Experts of a small language model.
Size: width 96, vocabulary 9304, 11.5M parameters.
Experts: 128 experts in each of 8 layers, 32 SwiGLU neurons an expert.
Training: 191M tokens, 5826 steps.
Below are experts of layer 5 (counted from 0) of a mixture-of-experts language model. Rows are named router (the router's row for the expert), gate (a neuron's input weights, with its number), up (a neuron's input weights, with its number), down (a neuron's output weights, with its number) and show model dimensions 0-95. Each number is 128 + 24 x the weight over its row's rms, rounded and kept within 0 to 255. Numbers have three digits each.
After each expert's rows: a language model's description of what the expert responds to. This comes from a sample of Wikipedia text that the model never trained on.

# expert 21
router:132151140139080114169120155158134092130160119105113134176078123139095142081143102135156158108124118120125155171141120150169135113106120148112131169142161114102131135174133098145104133095129168127097110110146090127131159135162111135153100102127100110141107125161100171135119155138170115107
gate2:131159129136102108146110074083103148120127126165160159133142132138121091139112099114133099138145121080120120105115113142155138134125154078120165135167131098116105113136092142169082099133157132073109135143111104095127143120097083149128110146080100075102135151127120144112121149134151131142
up2:121114122117108163107136146159147154148140113123074164141112121084081135117148133092152126113128118108126129114146104142168097149133151111128127126110151095125130095145159097076118157118131101110141146090092142079113112172147106108161112153135156135144136103168164122062100140154110128116
down2:147114142111106138085122106078159159101125107145128103152147153124157134127151119158147123141124159128158152152154169105101129119105125131112132097077094149150139128107122132118117080134108156107159123116097187121141167099107108137111144177137116120144083160143149153154150145180105123146
Description: Title and credit words

# expert 61
router:141130126116097139170123146170106161138166116149110102114143157163122124170093132118168171112122114079148115174165136152124145146093123134149086160121133130133151115164151146119114130097170151141096135137115089099092136152093130149146131109148134087168128118147111159111149156133161133104
gate0:102160130135110144146141126160124093088150120151135120155111138132148130151144147143144121121141106119127118058119122097138155095124124117132133185152171182117111112142135119102188113187154124131092126137130124153139153162110154100132140113150088114117116068155113134143118096102131129170
up0:158156130113143111137151113093152127147142109147114126118118137109105148163126132101124101143138121140130124157131058138114114141138145132122153140072127164123130203176076119113137171135161133146145147142127116092144109123122167184136157123152135111147128158119101127186148102116157142107
down0:112142130102100111140119174107141164154123167153148152145176098134125143161111125118136147137119159147112131127117120135170147120146092095142125095174171132147150087097071060099162129138108088151142105146142147140145149111096127131110111157124100138109181125132116154114109130109129119126
Description: List and table separators

# expert 36
router:085148121137115117154114113152109128152158172095126169155162110128182133100144129140156115096163083109118121147117093135173132114115181121088120115176135118099085128157135114161112113164131131151118148100103128161110128123117142109127129102091088133129135090154099132147112150119096111107
gate0:123100171124114142118097121122093120172133123126139126106151119052122154154156135103133120149110149147111124127092144136117122153065126121100113117115118107161104137162142150166112130146124156132086169112086115170109117121120111115121135136153168140155185121117109112096124105127140067134
up0:167174143124163131108133131142107107144176086126089111137119114109096132121192105156127137060128129084135124131111172113095115146120137119135157111110141166119140156150137123122125101110156138142134104143091112164178141119139139098081130118098120171085161126134109142135136126106110117113
down0:142152119106091139130108130141112085109199141126105127127096154115193142175155129144157141111101163147137122090150146128156125191109114147150131113141133164148123120109114121104132175098115132130138088096085124117138151124129121162169135139129134096160146133156113114147139125158150160106
Description: Common nouns after articles

# expert 40
router:109105132140159107116175165113102134158130151155163110134130135162112115145083123130072165135091097118119171151151150125087112122122120111130133100099124078125156171132145119150140101151115129156153134113118149094135138090131107109155156103136131146120113081172152090105147145145149165112
gate1:108108139144115066125108128133126100130146118112165127136128113143096109149136159151123156120125083076151135127181090173129100129112107108132150135127110084139150100114113133139110146109137122147123146158140093137158130110172142164099153151181115119139139078141099146110152161181162124119
up1:122157114096124111106149136138121141117089130113182125084137130127128130140131129110111119159196155146095112154111175074112128111130141113147137113136159173128153140120118159168128096183106117145154118148140123169136082126113113114155109103094161153135133139105108151171150131135141102089
down1:119106116130117163159123061130077136096146125124125132139082117101116124107120123096147150158087123116149100113131138158144117112093129161140087117124100146084128090153099088126114130133133162155141147156089122150141127124111113133088112170094141111120100114120156166111083087111130121169
Description: Year digits

# expert 27
router:136133108109121107154091143095103108165152126115132143135133146133125131122100152155166164124155149106158153108130160134154120164173103142162095166116157120143118112154143165138142157107160171133103091130117120155097160141158109156141136127084144092131106107134139157164172105139154087090
gate2:122128148127116138134125120170128123141099117096185130097144097114152149110143103112138123151161118153139116153120115149084137079166123108080116154123138120110154137111121110151097125160140151114107119126103133173068093121122077095096147136112138090135121116136095135137144100152099165070
up2:109146101142111144134110148138134151155134170127154131118114112187137118118144173127156125091188146120137134136141156150124119141093093133124172107138146134110104136124101144092142075181120079111121117072141109132109134106132126127116149095097171127111150104127150168128146094105108161102
down2:132122114110136158155100122125090121143150131082108132137121164145138179138102093107160140095121196135114150128130170118126133100105118187127146164120141145084139133086131146131150113118140134111129159171091108096161130134165151111163138091112096165145093109145118134118142125144149099122
Description: Table cell separators

# expert 57
router:142099141117144116128136110169143130088143140101142145133111127121102148088092110133138149110175117118107116116123120137081105091126149169127137080142099134126096136133113166177097083091079100106139110111153094162108152107125103109117094089143133150110104093097111130128101103102094135121
gate1:156164139102137109133111107134084094111172096129089134107131133145144115106156144097121134099111130154146163145129135171116114117094106124128083137145123149093119105179167157120134099121149138141113098104095101151105119116125154064124174164116142151144139097140130113133135157095104169161
up1:137135120099113140127117114151164095124098157129093179188151131136136132149097150118180160141101117112144141132099139123144135118177113094106150126132102149094137152161176161120134097107127160120111110120110109166134129124165149130074115124123132110100123131094162103169089090116115137117
down1:158153135137114145116144131129116200106189120105146095128128150101084126125123086157130137100131092147114115119163128130124148066183148132154134124145139115177134113102086093107188117120142141132148163105140148163094115140129126148126126099138101142127113159131092130114108117130131109139
Description: Plural noun endings

# expert 55
router:115097124159118145148160109154128107135149102097070074160078125143106137116121082121126143102112130121146165149131117157136149132149147137086104158102161133125142111134168081090134102124145160149112148103161097137114152111095117132138128131098095113133172125129108150115162160089149146103
gate3:108128149112172113107126153116128158136161137131109166111098152156121134163069178132088140097103129151134137098108144177122083155144086131117160142135137130129116090109143138149180134142155094127093099182110159111113098122114114118145145135117098128130098128137124094142164113104155112118
up3:116113118123110121085139184112147096127115106116103174113155104110139096133121148078141122120128115123089138111146164110157146085106124122097124112116150138110138112160105143117161150135115173128123138200177105108125153074167113147130137109094079120164137113105133117106110143115137121138
down3:116123158105121167107154115109138118111178116116107103153153142103129122116147139148154136120095107147147079121084109121085131147147191122073129147103142135146163115160108141116155068127136115156122147124110127139142137105148123079101144127110151086134128087123120132092155079159131119135
Description: Foreign word fragments

# expert 37
router:102113093144092137167147146157116105127157123121137087129083146135154137117131106114152158102134164133137155161136120159144144131108128144138095162139181105114131136132126110124081098079133150164107139111160071123106171105143085126146144106096122149141106094124092120098111171111144147121
gate3:084167137143139125121132112127092098132135180094103125118156160196067146122136139154135090120137125122073123123178126117115131137123159163126117106132137170134147144154126137128133107106141121088083107121130119103104086131098140142131147189163128094122123091129122112118110119104148122130
up3:124141121140131122114105135136116156087144119127121163127136144096179131193142101138124087123124149098158109114127133128126147119144127092146126157138171101135181113126099140153116127149119107114212097129081091137126097124161136130095160089152142128123133118148088096122114155118124139089
down3:147103127145110099123148176065171101145130145125126148149121161163120153099144129132127122138102136164154127102131107123123135108176139147126119127154108124121161169125110068145138101161097144118131124102185152160105091134125097134121109156130108121120141126163081134129101138192133104123
Description: Non-Latin scripts, -ator

# expert 2
router:109154135104114132108130151152086176172135123140146131139113125145120121086128086145125104169155102148155136158132093142143141128134151173168161111100117119102125111091131149114134111113117099084083122137100142120159120077171125180140110124148105126115141184158119115151143111143128167139
gate1:144143113113099086149141128164149096134144128110133083106107139102121142124090140110114158137130121110130186109129148134130113118126137156134116163087132141120131096152122125130126115095136145209100130081120115106146141150122099156148121147140110174122131104156089120141093171092080139084
up1:147124092095123167127093106110080179129131118128155147103154156137129104141139164126096171149128142138128155100106162123126122136157124158134163078126115148116136124148113145083119103165159100121115109143126158116172142079168125140151111114103128134116156130092151142155116167119119093081
down1:115112136115126100105127119142191104120111135113142080124140137158132161095082132087156099127124118082138160138194083121089125104132141136132101105108156107165126167114141137127179126119132170143074124083110112112124129127131110135088099169146124138139119147141124133150129145117148133155
Description: Prepositions after verbs

# expert 30
router:110103124139109079124157163166136124129140133085118100133105109121116190092127094167167189115134135140122147182129127142121158101121109147107149130160120116079125145147124139148092149120098122156107114096139119175094150144136099124178130116106132116124106132112093143112136163106134102119
gate1:109158128114146148129161151099160137133139139106174106082137097125101109159145122154096115116160124164154128124125108078108167154132125159108142143143111130123099105094095064121174114146186127137142122095103154113118139135139107147112125093165140141131105143107175159117170127134139137135
up1:140144076120153141119150133124126128134134161130116115182114157112154130144147122135125100150116143109120143149066140132119057115164114127103125104094152136159146161124148108102084083108101142146172153156082137134153128125134119099132172136122131170105139166133144126164131148148123171119
down1:125103133145156129193138158104154112099141095132150105159142136138125148111123083134088152102110131142085147121139146109121110110123125117111133116141120076147152141158160131143151129114131143152111129107128152177070112118121104101112082076115192151117125160131163155123110111126133108093
Description: Noun suffix pieces

# expert 0
router:134150114104113119059110136120095119158130149114105144068142177108101166094141145121152129126134109143142145101137132115115114123151103153161111113109149124107152083142169146123082136105136123111109138088076127143118138129139121161160113172119112124089149106166152141111156139085158125110
gate2:151115147167130104076143109128131193126097132128168131109115106193124119161127154139138133127103117127154128107103124192142130139143131121110157144144142134155135096125171104131148091049129143100146128098127129165154161103162168145126127125147101137136144118140158126135113139150147109116
up2:127109117084134146116168109120093142143126133129182122143131125145080133109125158167139084123121165138114112157093134152102191150152119137083168112122115108141173135156140159140104098146141072113124137146136151085148135141146103160153122137152139130153101146114114122112089119107153142091
down2:116152121104155139159129165146143109131115096129114144134104139146184149144111095137143108131125096123127069073146123082140098117130200099155097142168144110174109102150084149123132133113108121154149120125153116125105090129092123148081165130126155126154152127164138126112119130139130121145
Description: Table and infobox separators

# expert 12
router:113098114131120147169142124149145099106151157125102143191099158125131147097100108123158189112108119150149165151113097133144173120105166145121102152162169125081120151157165120135086142126114121149094144100164099141136168133140108110152136113120122112143120100133106111126124170131135093139
gate1:145151159111173163105138115133104114146143084172105116124156113123128110080106131144130143097134189113110083090081147104147142123134149125161165101138112145143119098109109129140149139099120146173089137134130163119158180096124142129102145094099104161141135151133134156150116119163117117134
up1:111140131125167142101095100134131134090096158127114153155130093160114155140163172140158159061091115104116120113136147118167139103144091172130131162106122177104133165163143140141118156136147129112108139107131159151113126096122182118164113157138127138125120090120164146142114129124111142157
down1:101110087147152122095105137122141179138102123138148108105049149109085131134134141070132134158138108139148192145150155137125135182075118132114142115134145110113152094111133112122154154117125139124165114143123107169132088138131136114140139153121134127128137155127088106154090142120158137115
Description: Word-final subword pieces

# expert 11
router:088163109111135142141103165142145114138166144107109156129102111086155185083118130143165153111108105177149137148169123133121128065099107142098144135120126117139151141143079138156068120144127151125133120103099120096106140146095117143142118118121086131141093108150141133140119148154133109097
gate2:128167120104186145134123119078097098150145113101116142140127124134123149156151159111115100156131104112087104116152178100100106116139152103128170150134121113155186144140122138124129147154170109131092130137053149144138142146146129129161129144127118102117170128118105155125123159152139173125
up2:149146110099133140141145138090173122117139119090116121135148116119132174074149157131148196154085150093145113099104122104137108154151138114108169181118078131119186122117129175167154133112151081102118109112110127123106099142112138141115131136121116085118147114127115134115132141135124123155
down2:120125124134108127118100134116136148108160113126117096139129098094136111101128174136171099151143135159162115120122099115129120185127094188157140091136093112145116135097146127131134088097101077134128119140099082117099077073117121088139157151109119106117165139130119144113143116150119152101
Description: Table header words

# expert 49
router:113142126119138151072140151140141154134145167112083148095110122098099155119124111128134099104143096145091126124176129083123107144096141158144138138156172089085113134164109101156097121122119129115090140138110113148084147118130142166132151116119135169134122118133129150108110179151138193125
gate0:130141123150119127099113139099105124149109134133143154092107140067134156139162159132130147100121120121139135125105133112140094104128105131102132156136126125136157140169076076101163132159125112089148123124182114087114120111124164178133139197180138127102119130116109110136104159152153135158
up0:135120126128152074132126114136093118141165138108134122118123151119132140092120122126153112162161110098065146124124108147120115138129107134158109105104108127111121117114097167144134090158146128116173159146091135145130161085150127078155149093119152124114114097139125143139134157124124226133
down0:097136175175116113126091124100082154108101122133105092126119115096082126123121125124152140082142167149112086131129118144122165144158135164108115112136104160115146115129136160210144161097126140165149102144162120142107121162130142123144134113162091149125098152151120129148107113120131110115
Description: Infobox field labels

# expert 31
router:120111111132103125151124108157148120141138130092093105157121177137129142099114102104148183115102100195146127143108133155133131107108150169093152155163167143083125137140135170163117136088144172131095098116152102164106143140117120158154131093124147120138128111100138135100111162116146126104
gate1:140101133135104148095135062138116130144138129160144102153157099156121147130096175130092131117116130146167115104173119124113124107150110105130113070133137138138086116141094135083115114154111129120120104117120198135143153166099159130127142110125144154173149131079105117148116115162107108136
up1:133140124153133148179131145106150104142114120134139150138108113123123130098135089149124163127090121152156170123122146125160116131137099145120125122132096106102143145131090133163168118095159143104089168106136100118106098159150131119160136179130085122080161105110152119149116133117047115154
down1:113127136121118133164141113116148097116138108135113115169121178111169148087147132134134155158119129141119148130077095131152112080142148111095122138112077123111155140125116132136174101115142152123119138117143099169110115138132138127162107148107155149090099062169110113113127126129105059157
Description: Word-final suffixes